Weights of a small mixture-of-experts language model, trained from scratch on English Wikipedia.
Size: 11 layers, width 256, 61.6M parameters.
Experts: 48 experts in each of 8 layers, 192 SwiGLU neurons an expert, 2 picks a token, a softmax router.
Below are experts of layer 3 (counted from 0) of a mixture-of-experts language model. Rows are named router (the router's row for the expert), gate (a neuron's input weights, with its number), up (a neuron's input weights, with its number) and show model dimensions 0-255. Each number is 50 + 15 x the weight over its row's rms, rounded and kept within 0 to 99.
After each expert's rows: a language model's description of what the expert responds to. This comes from a sample of Wikipedia text that the model never trained on.

# expert 17
router:93 32 69 48 49 82 20 74 41 26 29 55 55 49 22 44 59 32 46 50 45 58 46 31 41 66 39 53 69 50 47 71 36 74 40 44 40 73 53 70 23 36 52 61 78 44 46 35 51 66 44 71 44 48 10 48 14 25 62 62 76 38 46 61 63 67 35 61 49 56 57 39 39 65 41 67 45 28 41 63 43 50 50 29 46 46 37 11 53 53 50 90 49 61 28 48 52 77 42 31 36 21 68 52 46 41 42 47 45 51 50 50 42 43 76 46 49 67 44 47 52 34 39 36 58 58 61 62 46 54 32 49 60 71 68 41 41 17 35 47 38 19 60 48 69 87 51 64 45 45 54 57 69 40 45 62 33 34 65 31 58 51 46 52 51 61 38 47 66 49 39 58 43 38 66 46 41 37 57 39 34 21 24 66 53 47 46 53 70 42 73 44 39 25 55 27 34 40 69 44 31 49 22 68 46 35 59 56 68 71 61 72 53 25 74 60 50 25 59 59 53 77 26 42 53 45 42 47 34 33 57 53 69 36 54 46 77 64 96 38 53 56 59 48 48 73 38 58 64 45 57 56 39 54 43 49
gate1:39 54 41 49 17 61 59 52 66 38 49 54 45 72 58 69 56 64 47 49 35 42 68 39 41 63 63 52 63 76 69 55 52 39 72 49 57 59 49 22 28 52 29 48 59 42 47 51 42 64 52 54 75 63 53 26 40 30 74 64 74 61 84 49 50 48 49 33 30 29 44 54 55 29 58 82 47 70 41 50 60 58 59 59 58 49 73 89 65 40 96 60 58 30 75 64 56 37 53 63 70 86 56 57 66 64 61 52 54 56 61 73 76 30 19 70 47 27 51 77 74 39 44 49 62 51 22 42 47 41 47 51 55 51 56 46 54 51 43 42 46 77 45 79 54 34 27 65 85 80 54 72 38 48 82 49 50 86 39 35 48 44 53 36 50 29 32 62 52 38 34 43 39 31 52 54 37 47 27 57 45 72 60 53 38 48 40 54 60 67 48 29 28 37 78 56 43 66 48 44 31 48 32 55 15 68 36 48 44 68 66 58 28 59 44 36 46 56 52 11 46 62 47 36 48 67 50 48 65 31 48 35 42 30 39 49 67 40 39 26 29 43 46 38 75 38 57 39 45 63 70 44 72 41 51 49
up1:78 76 33 39 34 67 88 42 70 31 51 45 49 59 48 82 61 39 57 78 32 45 41 45 63 36 47 66 43 65 50 71 70 54 76 48 51 61 23 58 48 40 72 30 49 47 64 46 41 42 60 51 74 56 43 67 55 46 69 63 45 70 55 35 56 58 74 44 43 51 71 37 88 56 39 55 18 43 67 16 16 62 62 55 51 60 58 71 50 38 52 26 67 58 57 38 67 21 34 60 37 72 38 56 40 47 42 50 29 53 39 55 55 49 50 58 59 43 64 57 51 48 48 58 51 19 24 30 60 35 51 55 40 56 42 59 51 57 97 45 69 63 62 44 82 33 83 61 30 16 77 32 43 38 57 50 40 71 66 32 67 55 62 39 46 32 67 57 77 37 42 75 23 56 32 54 51 75 39 54 58 65 63 31 40 76 30 39 58 63 41 50 55 40 58 71 49 42 32 60 60 43 48 53 28 38 41 59 58 58 76 76 66 53 78 61 48 44 45 38 47 41 60 43 52 52 34 38 58 29 74 55 68 45 51 68 55 62 59 67 40 26 62 47 76 36 68 70 43 64 34 46 57 40 69 62
What it handles: Word-internal consonant pieces, mostly g, x and on, after short stems like la, sla, pro, as in lag, laxity, progressive.

# expert 23
router:62 48 44 29 77 20 37 49 65 40 09 46 54 56 49 32 41 52 42 50 40 46 72 47 50 54 85 47 48 60 71 63 34 58 45 43 84 66 62 51 36 44 45 68 73 45 28 31 41 39 41 47 48 46 17 57 27 46 53 73 58 45 44 67 58 34 28 56 32 28 50 23 24 53 51 42 46 49 64 27 59 56 74 38 40 40 45 54 66 56 54 52 30 41 32 62 60 69 47 47 62 34 49 34 48 39 50 64 63 43 22 44 46 16 73 27 63 73 40 77 44 28 61 56 59 63 73 43 31 41 33 32 78 46 66 42 35 59 46 35 47 58 60 58 53 63 51 42 38 55 56 55 70 71 77 61 46 33 47 63 69 48 50 61 52 56 32 86 60 33 53 47 42 45 56 51 34 51 29 24 66 59 41 55 38 61 49 34 75 51 73 09 33 49 58 39 23 46 79 39 43 30 39 70 78 27 47 53 55 63 62 59 75 50 59 49 55 42 44 53 42 66 17 32 20 37 77 53 53 30 59 61 59 38 72 24 51 69 52 39 68 46 74 79 72 55 37 61 32 38 53 63 50 59 48 27
gate1:49 57 37 26 99 19 58 51 62 51 55 53 58 47 40 51 52 52 69 69 31 45 40 36 71 53 56 50 43 72 61 69 28 61 56 38 46 60 69 27 50 34 54 52 35 42 42 42 32 51 30 90 38 57 43 52 48 58 43 55 60 56 43 49 47 46 50 49 59 37 50 54 40 53 64 60 55 31 52 51 43 76 50 60 43 69 69 42 37 57 49 54 62 50 72 32 54 99 65 70 70 55 60 37 68 38 52 39 66 60 49 64 44 56 72 39 96 36 22 44 39 54 44 46 48 73 47 38 29 25 49 32 46 29 81 19 72 63 31 48 43 65 78 31 81 28 48 43 31 50 89 44 63 52 56 50 42 48 43 52 80 72 47 42 80 53 65 39 32 41 44 40 47 54 44 55 46 82 59 38 56 44 54 53 57 35 35 42 49 72 51 31 52 51 42 43 47 46 60 17 40 40 52 58 66 31 50 79 64 28 36 48 62 61 65 36 32 58 59 75 48 68 37 63 57 55 61 54 35 39 53 40 64 38 43 57 17 64 45 66 52 66 56 44 65 72 57 74 40 26 77 30 03 61 36 48
up1:32 61 37 56 56 37 41 47 69 52 48 29 44 47 60 41 65 49 47 39 43 27 60 49 61 44 53 37 10 64 51 48 65 36 60 42 39 54 36 35 31 54 56 46 52 38 56 27 05 34 30 62 39 55 42 40 66 61 57 30 70 71 50 61 65 32 35 45 51 43 51 40 14 66 45 74 50 34 41 37 61 63 42 54 60 51 34 38 11 50 79 56 43 49 54 43 38 71 84 45 74 36 48 63 57 58 84 54 42 54 66 60 72 42 30 52 76 31 51 39 26 57 51 61 43 85 28 38 30 48 41 21 43 31 64 38 57 33 61 39 39 77 51 39 45 60 53 58 17 61 54 49 82 63 59 57 32 16 40 36 48 62 34 46 50 69 40 46 52 55 19 71 40 38 62 54 41 72 27 48 42 39 49 58 55 32 37 65 70 60 57 44 79 57 52 36 52 61 57 24 55 64 81 38 29 35 55 45 47 10 47 68 73 65 69 64 30 51 52 54 52 52 50 57 39 41 44 59 50 40 38 45 46 21 63 56 38 44 36 37 38 73 58 37 50 45 09 54 66 37 50 52 10 31 36 32
What it handles: Word pieces right after prefixes like re, co, me, such as rema-de, re-put-ation, re-ach, re-ception, me-et-s.

# expert 45
router:50 26 44 45 41 37 23 68 63 13 60 07 37 51 52 35 68 51 39 37 25 45 40 32 58 51 51 40 53 55 48 53 54 53 36 85 60 45 71 56 52 46 39 80 64 66 38 11 52 65 37 53 69 36 37 84 42 41 44 68 55 41 28 46 56 54 29 19 65 53 53 44 39 41 40 57 33 41 63 70 63 69 64 59 72 43 39 34 82 52 57 59 61 63 34 43 48 55 44 51 35 58 43 43 92 24 19 20 44 43 40 54 58 53 53 38 22 51 44 78 47 47 36 43 86 49 41 56 40 60 50 42 55 59 64 52 33 51 44 38 33 52 48 51 53 82 47 28 30 70 79 64 51 74 53 63 47 45 76 52 69 83 20 31 36 33 34 63 63 63 36 57 41 27 43 51 55 47 32 45 63 47 30 67 31 62 21 43 47 38 45 42 56 53 83 27 39 40 51 32 27 35 32 64 31 46 58 66 83 35 51 58 62 35 38 71 55 51 34 70 51 48 61 41 36 43 55 35 27 53 39 47 63 60 48 49 62 80 51 37 63 54 51 48 58 80 36 49 48 50 51 21 41 54 53 44
gate0:71 38 43 56 44 45 31 51 45 60 28 34 43 80 34 86 52 39 42 53 79 52 66 20 61 32 74 51 60 25 70 30 24 70 43 47 45 48 25 71 62 44 42 54 62 24 61 47 54 57 57 40 30 41 48 49 52 49 36 48 54 51 48 66 52 25 87 54 42 11 31 60 45 50 56 61 56 42 51 77 61 65 55 60 62 53 64 45 95 38 66 44 73 28 37 46 33 30 37 30 53 63 63 26 58 75 49 69 55 34 70 45 52 51 72 45 49 23 37 58 32 34 38 39 50 70 47 71 71 50 33 40 53 74 25 27 57 60 72 45 53 53 64 26 31 44 55 48 58 63 72 52 34 38 48 69 63 41 51 49 61 41 74 54 46 22 41 79 75 31 62 58 59 49 65 56 67 54 36 39 55 65 88 34 41 62 48 55 37 53 85 47 48 44 76 33 47 30 65 37 64 77 55 59 60 59 58 41 59 22 67 31 48 45 42 33 34 36 56 45 52 71 42 30 36 51 68 61 38 67 55 40 74 51 48 31 51 50 61 34 60 19 27 76 54 61 43 49 63 46 69 53 33 58 58 63
up0:59 51 50 61 44 51 38 57 30 59 41 54 63 74 58 19 45 25 54 31 64 64 54 29 54 44 57 61 57 59 72 63 49 97 64 26 37 39 35 44 20 43 50 36 52 51 35 46 32 82 43 38 68 39 55 29 42 09 59 66 27 40 59 68 40 40 86 51 56 64 29 51 58 57 46 47 65 48 55 62 51 76 43 57 63 50 24 25 67 28 36 67 74 31 29 47 51 49 35 56 52 46 62 48 85 58 71 55 31 34 31 19 49 61 52 39 50 38 72 45 59 59 48 45 23 59 51 43 47 33 51 41 72 68 41 45 07 49 77 46 37 55 44 34 49 59 68 43 71 53 75 52 39 55 69 54 44 40 43 47 66 53 36 24 80 45 49 73 33 82 22 59 46 42 55 52 72 60 69 47 44 54 64 56 63 55 35 63 42 59 76 57 55 51 58 28 64 14 46 55 49 65 55 46 37 50 65 26 51 65 37 70 20 20 83 43 38 46 41 25 48 60 41 57 41 40 74 74 25 55 41 49 60 40 57 55 46 70 51 34 48 61 58 46 46 44 70 52 26 53 29 66 36 35 52 47
What it handles: Consonant pieces t, r and der after a short start, as in Under, Ladder, Irvine, Through, mugwort, plus capital initials like O, H.

# expert 9
router:60 41 59 27 77 38 58 66 60 61 26 43 43 36 38 48 29 51 37 18 21 38 27 48 54 68 46 52 67 65 59 56 40 59 44 49 62 76 55 71 62 32 57 55 83 72 44 52 67 44 36 65 72 45 32 54 60 52 40 44 60 55 58 86 72 42 28 27 37 52 34 36 50 51 48 20 45 40 59 67 64 57 53 32 45 30 22 43 64 59 45 30 56 67 50 84 51 81 23 44 35 38 61 29 68 48 46 41 51 45 59 79 50 35 50 35 59 62 28 58 51 32 34 21 76 34 33 58 34 59 55 31 56 48 61 56 27 45 51 43 54 29 60 47 53 50 33 23 41 55 65 42 50 52 79 57 58 20 59 48 73 66 44 38 36 50 32 69 58 62 50 50 40 35 61 30 21 31 26 39 62 28 35 62 48 48 41 48 69 61 55 28 57 43 73 40 42 47 50 34 43 21 51 70 29 36 47 58 51 53 44 68 34 41 52 67 58 43 41 42 28 46 35 45 39 31 58 27 38 48 41 86 76 14 69 37 90 76 54 37 38 68 61 64 40 60 48 59 35 53 34 42 28 55 69 42
gate1:49 35 45 39 70 57 63 62 40 76 25 16 60 32 75 58 57 63 20 29 45 48 79 71 47 41 66 51 41 42 20 21 48 40 49 75 42 38 43 51 64 50 37 57 38 53 55 61 42 47 59 05 33 73 43 22 44 47 70 64 42 34 51 53 62 44 64 67 54 40 62 31 67 66 56 27 32 55 51 70 59 35 29 55 56 34 40 55 10 49 52 26 55 50 46 65 39 71 40 61 46 41 43 47 37 35 87 40 58 45 71 42 32 55 64 65 61 48 45 60 43 66 33 63 33 51 49 53 18 77 60 61 32 29 44 35 44 25 44 45 62 48 25 50 51 45 62 73 44 47 56 72 52 40 41 64 45 47 40 73 63 31 65 52 48 43 48 57 15 55 35 24 70 61 52 46 59 32 50 36 52 48 19 50 56 49 49 42 61 71 38 54 45 67 60 50 22 28 54 41 60 27 31 44 73 58 60 40 18 40 45 76 67 22 74 32 47 35 58 45 46 65 29 43 63 66 69 59 60 27 34 71 33 43 81 51 32 41 32 66 45 73 35 31 58 34 48 48 47 37 48 60 25 34 69 39
up1:46 52 31 41 81 62 34 66 24 54 56 47 45 39 33 44 55 42 86 55 41 44 32 71 75 63 58 57 55 62 50 12 57 59 43 83 65 49 33 54 54 36 56 48 77 59 45 58 29 30 80 51 32 63 67 46 44 57 57 48 31 13 55 73 35 47 41 57 59 43 55 58 48 62 40 42 44 48 58 43 37 57 62 46 51 65 78 46 46 61 21 64 29 41 67 64 50 47 68 34 53 70 73 59 29 21 38 43 26 56 44 46 51 57 46 40 50 50 36 58 60 50 36 68 57 65 49 60 81 33 28 60 76 55 43 82 65 50 39 60 71 23 61 41 45 43 42 66 40 69 54 31 48 63 42 43 36 30 44 47 23 59 35 66 64 50 41 57 55 77 55 49 30 48 73 66 48 35 59 56 57 22 40 79 39 56 21 36 53 28 58 38 56 45 49 59 44 79 43 48 16 56 45 40 74 47 43 66 62 38 55 27 60 97 45 45 67 46 34 75 54 55 35 58 67 40 40 58 63 27 74 52 42 46 44 50 57 65 51 58 69 54 82 54 62 29 53 58 76 10 53 74 77 34 48 37
What it handles: Colons and table pipes after labels or numbers in infoboxes, lists and stats tables, as in Population (2021):, Born:, Lead:.

# expert 21
router:56 45 44 45 48 55 35 56 45 34 27 38 41 64 43 50 61 48 60 63 57 43 67 38 65 50 66 64 51 59 68 49 45 35 38 48 77 99 78 74 51 51 26 45 61 61 36 59 49 23 64 38 75 53 46 53 22 53 35 58 56 63 30 72 55 59 08 62 64 45 48 25 59 34 35 58 57 38 62 65 50 51 63 49 72 58 22 56 45 55 47 48 51 48 34 49 54 58 15 17 49 51 58 47 56 38 35 60 68 36 38 44 52 40 53 39 45 53 40 58 78 54 42 25 49 30 51 69 41 60 38 55 83 42 60 33 51 47 62 26 37 47 57 37 63 58 45 39 43 13 61 55 65 62 62 73 89 36 47 35 57 67 48 37 43 54 36 70 69 37 45 51 19 33 52 38 32 45 41 30 69 42 35 61 54 33 59 42 58 54 28 33 20 63 53 15 43 44 64 36 45 10 21 49 57 53 70 48 35 39 56 40 26 52 34 59 76 23 40 44 67 46 38 46 37 28 85 35 44 24 78 59 73 27 54 41 46 54 69 61 45 57 46 68 44 57 40 77 31 48 48 62 36 67 74 45
gate1:52 69 30 47 31 33 62 54 44 68 63 42 70 45 62 61 46 53 44 57 62 48 60 40 51 83 68 42 55 46 54 35 87 71 64 87 63 29 40 66 29 37 35 64 77 42 55 43 34 81 30 39 52 51 41 40 31 40 50 68 45 52 42 36 49 48 47 35 49 32 32 51 45 76 38 71 67 29 47 66 36 41 37 45 39 48 47 59 51 43 52 43 54 51 25 79 28 46 45 59 60 61 46 40 58 54 15 49 33 47 50 65 52 41 57 67 42 44 95 52 62 58 41 26 30 20 53 48 54 56 71 45 37 72 46 65 63 45 55 45 59 39 50 72 61 65 15 65 59 47 28 35 30 28 31 94 44 52 49 57 72 23 71 53 76 44 61 55 54 41 59 67 46 52 72 59 61 42 32 54 32 38 80 39 53 60 29 45 51 68 72 53 35 71 57 38 55 42 47 74 15 73 22 60 70 51 66 46 49 24 42 34 50 29 37 60 62 45 58 54 38 54 32 54 39 25 37 57 32 44 58 44 67 55 40 51 39 48 42 65 86 39 58 64 50 81 70 41 47 70 85 66 40 43 76 58
up1:51 25 50 44 45 64 79 30 73 44 68 38 29 56 55 33 43 51 62 48 25 39 60 46 61 55 11 66 56 70 60 60 61 38 51 27 46 63 31 32 60 47 67 49 52 50 64 27 36 35 44 70 46 52 50 84 55 60 45 24 57 73 52 62 31 32 58 50 23 38 54 46 56 32 83 49 68 75 50 36 64 77 67 57 48 55 15 62 58 25 37 28 63 41 65 65 29 61 59 37 41 68 56 30 43 34 62 50 82 38 42 34 69 40 45 63 48 50 58 51 48 33 51 48 77 65 25 36 43 42 73 47 35 33 83 39 50 47 30 30 49 39 42 58 24 51 60 41 46 33 73 41 66 18 68 37 50 34 62 34 48 80 44 59 16 37 35 44 56 53 41 27 35 31 54 54 57 56 44 75 66 47 41 51 71 40 65 45 45 45 48 48 70 32 38 60 38 16 37 69 61 34 67 36 60 42 40 75 61 82 52 59 28 73 60 52 71 15 59 41 53 64 66 44 50 57 45 47 42 57 40 66 58 49 37 53 28 10 31 69 44 49 55 68 45 40 38 66 38 35 50 48 74 46 43 42
What it handles: Closing syllables of common words after a consonant stem, like ron, ence, ance, dge, ttle, as in acronym, Distance, judge.

# expert 32
router:70 56 32 50 78 59 46 54 72 38 39 44 65 36 36 55 34 53 35 56 40 39 44 56 42 82 44 61 54 53 46 52 40 54 42 50 51 37 55 44 42 56 41 37 62 55 62 58 47 43 24 45 62 38 28 56 45 48 38 78 79 42 59 55 61 56 59 52 40 56 56 31 36 55 13 47 56 34 50 48 53 36 46 51 36 45 48 43 79 49 58 72 54 77 54 49 49 59 35 36 44 19 74 14 82 48 36 29 40 62 34 48 37 18 85 09 48 65 48 69 28 12 62 34 64 60 31 68 50 58 43 41 50 91 62 55 42 26 37 34 69 74 55 44 64 74 39 36 61 26 42 63 55 72 69 71 29 38 53 24 75 65 47 57 50 58 70 52 58 64 30 44 40 47 42 48 44 39 56 58 48 54 25 64 46 60 56 43 89 58 76 38 38 46 54 41 45 37 80 50 29 48 30 54 32 28 53 56 62 61 48 37 37 42 76 75 53 52 65 75 44 83 21 35 32 41 51 28 35 22 70 69 64 46 30 66 46 58 59 61 50 70 47 57 38 69 55 58 49 56 41 64 32 69 62 46
gate2:48 60 65 06 35 59 37 43 33 59 45 84 31 43 58 42 42 53 73 38 60 57 67 58 82 43 43 39 51 55 76 61 51 26 46 41 37 17 49 49 27 54 74 52 33 45 59 41 34 12 51 61 38 40 39 55 74 43 46 40 40 54 57 58 84 57 54 23 38 51 71 62 41 24 43 48 12 20 78 31 43 37 47 41 68 63 42 42 44 55 20 66 48 37 59 63 52 60 46 49 37 49 33 59 38 19 57 69 75 26 45 45 39 46 74 22 31 51 38 40 45 44 47 62 56 24 69 49 22 53 48 63 54 70 25 44 47 49 66 18 49 62 48 61 55 58 54 34 47 80 86 42 60 49 60 46 52 56 49 39 57 38 58 53 49 54 44 51 21 67 55 65 47 54 49 57 58 60 35 53 53 46 58 32 36 47 50 44 42 30 57 45 58 68 35 48 53 49 77 39 69 59 34 37 52 43 59 48 22 16 69 17 59 51 50 65 39 39 40 53 53 38 60 48 57 61 20 64 72 62 49 79 39 40 45 46 44 62 56 53 65 57 92 34 45 51 51 68 82 32 71 48 38 62 65 86
up2:52 38 45 58 63 49 23 39 64 26 35 66 77 45 64 52 48 82 48 55 48 46 43 64 57 54 71 66 42 24 55 75 59 59 71 47 20 49 33 32 23 65 83 87 43 29 35 50 60 66 47 40 65 59 70 53 48 59 66 68 46 29 62 41 35 43 21 33 58 44 63 53 47 87 63 62 50 38 41 62 22 51 56 38 52 30 50 38 39 57 47 46 51 64 48 68 47 49 63 26 77 38 54 63 73 60 46 59 42 66 71 34 31 42 54 58 54 36 69 41 52 39 56 28 36 45 55 43 50 67 54 35 77 40 52 59 61 60 28 47 30 34 65 42 39 35 55 28 80 34 38 59 44 58 46 29 51 45 63 52 57 54 37 58 57 35 51 53 34 16 38 63 44 53 46 56 41 53 30 32 60 66 62 21 66 65 34 54 24 44 30 25 41 24 70 48 62 46 58 36 43 33 51 33 42 90 19 64 41 47 38 37 60 76 30 65 43 67 60 59 48 61 65 67 48 58 73 53 57 31 45 47 40 46 32 47 35 42 32 57 71 67 62 46 26 31 57 53 00 66 34 71 13 65 48 60
What it handles: Consonant pieces inside foreign names and words, such as sh in Sudesh, cc in Succha, k in Puskás, g in Norwegian, ph in Ralph.

# expert 29
router:59 21 50 55 62 67 53 36 85 50 41 22 79 39 24 45 46 27 59 44 41 49 47 46 75 64 61 54 70 47 58 66 44 57 22 60 44 61 67 73 38 44 14 44 78 44 52 36 68 37 52 51 88 27 38 52 47 59 47 57 51 53 20 43 46 23 63 56 65 56 43 47 24 48 09 59 18 20 64 71 57 46 49 35 73 53 41 33 66 66 62 52 63 78 67 65 46 48 43 21 44 55 50 37 66 46 38 36 64 29 45 61 58 64 54 45 46 38 18 77 33 48 35 23 72 48 44 58 45 58 36 66 46 81 64 47 37 50 46 25 23 44 50 61 49 56 34 30 53 32 25 60 50 79 61 50 50 51 52 56 63 69 29 32 28 46 59 69 41 73 37 61 41 28 32 41 31 12 44 48 45 28 38 89 61 63 37 44 81 65 68 51 48 45 65 34 50 38 49 37 30 37 45 47 32 47 45 32 64 60 46 45 59 23 53 51 50 56 41 55 66 58 46 46 59 48 64 32 51 43 56 40 67 44 58 54 71 43 34 44 56 57 49 33 23 63 30 75 35 53 50 45 42 48 53 29
gate0:36 21 45 54 36 53 55 46 68 68 59 31 37 85 39 40 38 55 46 70 72 47 69 42 50 32 58 54 25 49 60 56 36 67 60 48 44 42 29 44 51 49 64 63 44 28 57 56 52 49 66 72 40 52 34 60 47 49 37 67 66 53 56 45 55 71 36 62 58 60 66 49 47 46 44 48 66 54 72 66 65 49 55 54 37 43 42 54 64 65 30 41 39 21 42 54 53 59 32 36 44 41 44 58 59 69 26 56 58 44 57 90 42 59 74 31 65 40 86 57 76 58 64 11 52 36 57 49 57 28 36 28 69 40 69 55 64 45 58 51 84 34 63 47 51 79 53 93 47 33 10 74 47 67 56 58 38 30 41 41 44 58 35 76 40 42 64 48 50 75 40 60 46 39 23 56 84 50 51 68 70 54 57 55 33 56 57 71 53 25 21 57 37 55 37 66 68 36 82 38 59 51 61 55 93 37 58 50 62 40 40 56 61 62 50 41 52 29 31 59 59 67 40 72 68 19 30 59 42 40 34 53 60 49 36 78 58 47 66 37 48 61 52 16 39 28 48 51 50 43 68 79 24 48 71 43
up0:74 50 50 40 76 46 58 30 79 37 62 38 43 62 32 56 75 76 48 70 57 44 46 32 72 29 46 81 46 48 47 37 33 51 56 56 51 45 31 38 49 84 58 74 60 37 48 40 35 61 61 34 42 70 33 32 42 57 85 50 62 35 42 45 45 50 58 66 20 43 87 75 36 49 51 80 49 45 76 72 60 30 65 59 35 44 51 28 49 40 28 54 56 50 47 26 54 75 41 32 67 33 25 45 59 35 16 44 39 56 38 53 62 68 53 27 57 54 56 54 38 31 61 44 71 49 32 41 63 34 55 53 64 49 18 43 44 51 35 45 54 74 51 65 33 17 70 37 65 47 48 38 77 59 89 38 48 31 42 40 47 66 28 72 42 51 71 48 29 59 83 53 35 53 50 21 40 48 38 52 50 55 41 38 55 45 45 71 42 49 48 44 44 58 66 35 75 73 67 40 38 48 27 51 43 10 53 43 43 21 51 47 65 47 39 57 41 34 49 52 36 57 26 61 47 42 28 43 51 35 23 35 74 36 55 52 40 63 15 42 61 45 57 48 54 54 68 21 33 57 46 80 49 54 67 58
What it handles: Single-consonant pieces, mostly d, plus k, ch, ge, inside words after er or ar, as in Thunderdome, Ferdinand, attended, asked.

# expert 36
router:48 43 64 36 40 63 25 77 62 40 33 37 45 35 57 25 37 42 41 55 35 39 58 39 62 47 77 39 45 47 63 63 54 60 48 49 73 59 59 59 44 23 33 81 65 68 24 35 41 25 47 59 59 40 40 89 71 45 48 73 67 41 22 68 77 61 41 39 47 27 66 42 40 31 33 47 38 33 56 46 62 03 66 36 30 45 39 26 62 44 66 69 43 49 28 31 64 45 10 35 10 46 64 49 54 41 36 25 59 29 46 63 36 36 85 35 41 48 31 52 82 34 51 44 52 45 65 55 40 69 50 46 65 44 48 60 49 31 39 68 46 54 71 48 67 60 45 50 56 41 59 52 45 59 33 48 90 43 60 42 43 82 56 25 40 66 58 58 68 63 47 60 40 48 30 36 45 26 54 38 47 24 42 57 52 42 19 42 82 56 49 56 60 42 61 56 62 48 69 19 58 34 40 41 45 31 78 54 60 48 65 56 50 61 70 45 42 40 34 61 57 52 30 23 34 27 40 73 58 12 37 44 54 28 69 44 67 68 50 52 55 44 56 44 37 53 48 62 46 54 41 37 34 53 58 41
gate0:42 53 41 41 51 15 58 44 41 40 64 65 63 61 17 53 38 61 59 68 69 65 42 46 66 61 52 63 82 40 65 64 71 59 51 39 36 61 60 46 52 75 36 51 24 31 54 61 41 81 48 54 50 53 34 61 56 29 36 80 47 67 87 58 62 59 73 53 68 47 40 50 59 43 44 51 18 40 39 40 47 57 43 49 28 49 43 47 35 45 50 49 56 75 44 51 83 58 46 49 47 68 55 73 73 30 48 52 29 51 46 50 30 83 47 09 40 36 80 62 41 54 65 52 89 60 29 37 31 53 39 70 59 73 19 62 55 58 56 41 57 55 34 33 41 52 50 31 61 43 46 60 43 71 19 57 58 60 38 75 39 37 24 59 34 54 37 22 27 37 52 55 47 61 37 69 43 52 53 39 55 89 29 48 63 47 40 50 41 57 67 39 56 41 54 29 52 79 72 53 46 25 48 47 49 34 34 72 35 46 51 41 43 65 48 65 48 49 67 39 67 54 27 42 75 39 49 16 14 60 49 45 55 54 51 62 71 51 49 46 16 44 42 47 61 59 24 58 23 53 24 63 40 58 37 81
up0:27 36 16 28 48 50 54 31 55 53 57 62 45 50 53 53 46 66 54 50 63 64 32 59 48 53 46 46 29 08 67 37 17 62 58 31 26 53 36 29 49 53 92 48 57 29 67 76 56 82 46 53 50 73 38 73 44 65 49 44 47 54 69 69 69 56 54 48 45 55 39 34 67 38 70 60 45 47 17 70 60 66 24 48 44 32 65 52 58 52 66 78 75 46 29 38 75 67 49 57 36 54 50 65 70 24 75 51 65 28 38 47 45 60 55 39 19 38 44 35 53 39 31 60 83 47 47 45 62 45 63 34 58 65 31 46 52 43 48 56 38 57 60 32 26 46 37 55 72 50 36 71 33 67 33 52 57 76 39 78 44 84 32 54 56 24 22 41 55 35 50 56 51 47 44 51 32 38 49 65 39 55 45 30 45 46 40 55 78 48 70 77 32 48 59 44 66 47 79 52 57 55 68 42 13 30 47 52 59 48 46 33 31 34 77 73 59 35 69 53 61 35 77 56 52 68 60 37 41 51 66 48 57 41 54 45 56 79 45 36 57 61 80 47 79 40 30 45 45 43 62 47 64 36 67 37
What it handles: Word pieces such as re, -er, -ers, -ill and -ies inside names and words, as in Sverre, entrenchment, letters and Thornhill.

# expert 27
router:83 46 57 53 48 18 38 45 70 21 39 62 69 41 34 58 48 44 34 24 34 34 36 74 58 40 52 65 58 39 69 60 54 50 39 66 57 58 57 46 82 44 49 66 55 64 42 53 33 57 41 63 78 56 36 60 13 54 24 54 49 70 49 56 61 20 40 26 54 41 44 20 57 49 34 47 48 40 54 59 83 47 65 23 44 52 47 29 51 44 57 59 53 48 41 70 53 95 51 29 58 35 38 46 69 60 47 31 54 38 34 34 67 41 79 56 60 56 53 54 68 23 53 43 58 44 58 41 29 53 38 59 60 60 79 59 63 54 54 44 46 46 65 52 49 78 63 52 39 39 59 50 51 46 71 90 55 50 60 24 37 52 42 68 57 44 36 65 56 61 45 28 28 41 51 47 42 51 24 34 47 37 36 41 29 39 46 22 47 67 51 32 29 37 54 54 37 43 83 12 38 66 42 55 47 50 45 69 88 36 53 78 55 48 51 81 54 45 38 62 11 55 43 20 48 50 61 26 41 30 77 70 59 39 59 37 44 62 65 62 38 48 41 53 53 51 18 48 34 32 31 40 37 82 39 43
gate1:29 57 47 42 57 63 57 41 37 59 44 52 70 55 69 74 74 57 54 47 46 64 45 69 42 35 45 19 44 35 71 64 32 28 38 27 28 44 63 26 33 37 52 63 30 36 57 50 30 59 68 37 52 62 23 66 37 41 49 51 61 45 23 26 58 43 59 75 50 50 36 55 47 61 53 40 24 60 54 24 55 36 45 38 36 44 58 29 54 36 30 76 66 75 26 33 57 40 61 63 39 81 53 46 48 23 62 64 40 60 38 56 48 43 60 50 40 48 45 39 42 17 60 40 29 27 29 64 27 64 47 61 80 56 59 51 54 31 52 52 38 50 61 36 34 53 59 52 17 24 62 48 55 48 50 63 25 40 56 63 34 56 53 48 31 56 68 36 73 40 94 42 26 42 68 40 55 23 71 55 73 55 52 79 39 64 54 73 59 37 62 90 57 14 36 61 32 42 71 72 43 51 53 44 46 57 50 46 16 45 43 50 68 33 47 55 60 56 64 62 40 57 24 56 14 46 27 32 36 60 60 58 55 39 61 19 56 35 58 16 56 48 70 41 69 50 73 39 67 42 50 64 60 52 41 37
up1:88 72 57 51 62 45 48 60 39 62 55 46 33 40 54 48 70 50 49 60 61 60 59 47 29 67 43 50 24 44 61 37 37 47 15 73 50 54 74 50 26 44 44 59 63 59 49 51 72 50 38 51 35 31 17 46 34 44 52 53 69 45 53 63 58 58 46 55 42 45 29 41 25 52 55 41 55 37 37 25 70 41 54 55 68 55 34 53 26 00 68 42 48 36 32 58 84 62 51 75 36 45 59 70 39 50 54 56 42 47 37 61 47 53 49 55 52 80 84 52 73 48 68 78 63 67 56 51 52 41 39 59 47 63 49 43 59 46 23 31 51 77 54 29 42 57 44 53 51 42 52 51 63 29 74 66 15 45 37 58 48 56 41 62 57 74 52 79 47 78 43 61 63 17 57 66 58 36 62 71 69 60 47 31 66 50 47 41 29 37 42 41 80 48 48 25 49 54 57 38 22 59 56 54 51 26 65 16 24 38 42 48 66 60 37 78 44 68 54 42 50 75 46 42 54 36 54 45 53 53 39 64 57 67 82 39 66 64 79 52 21 37 69 79 51 53 21 50 34 35 39 27 33 65 52 65
What it handles: Inner syllables such as am, ff, ap, ist in names and words, like b-am-boo, ste-am-ship, Gru-ff-ydd, Gri-ff-ith, Ar-am-ex.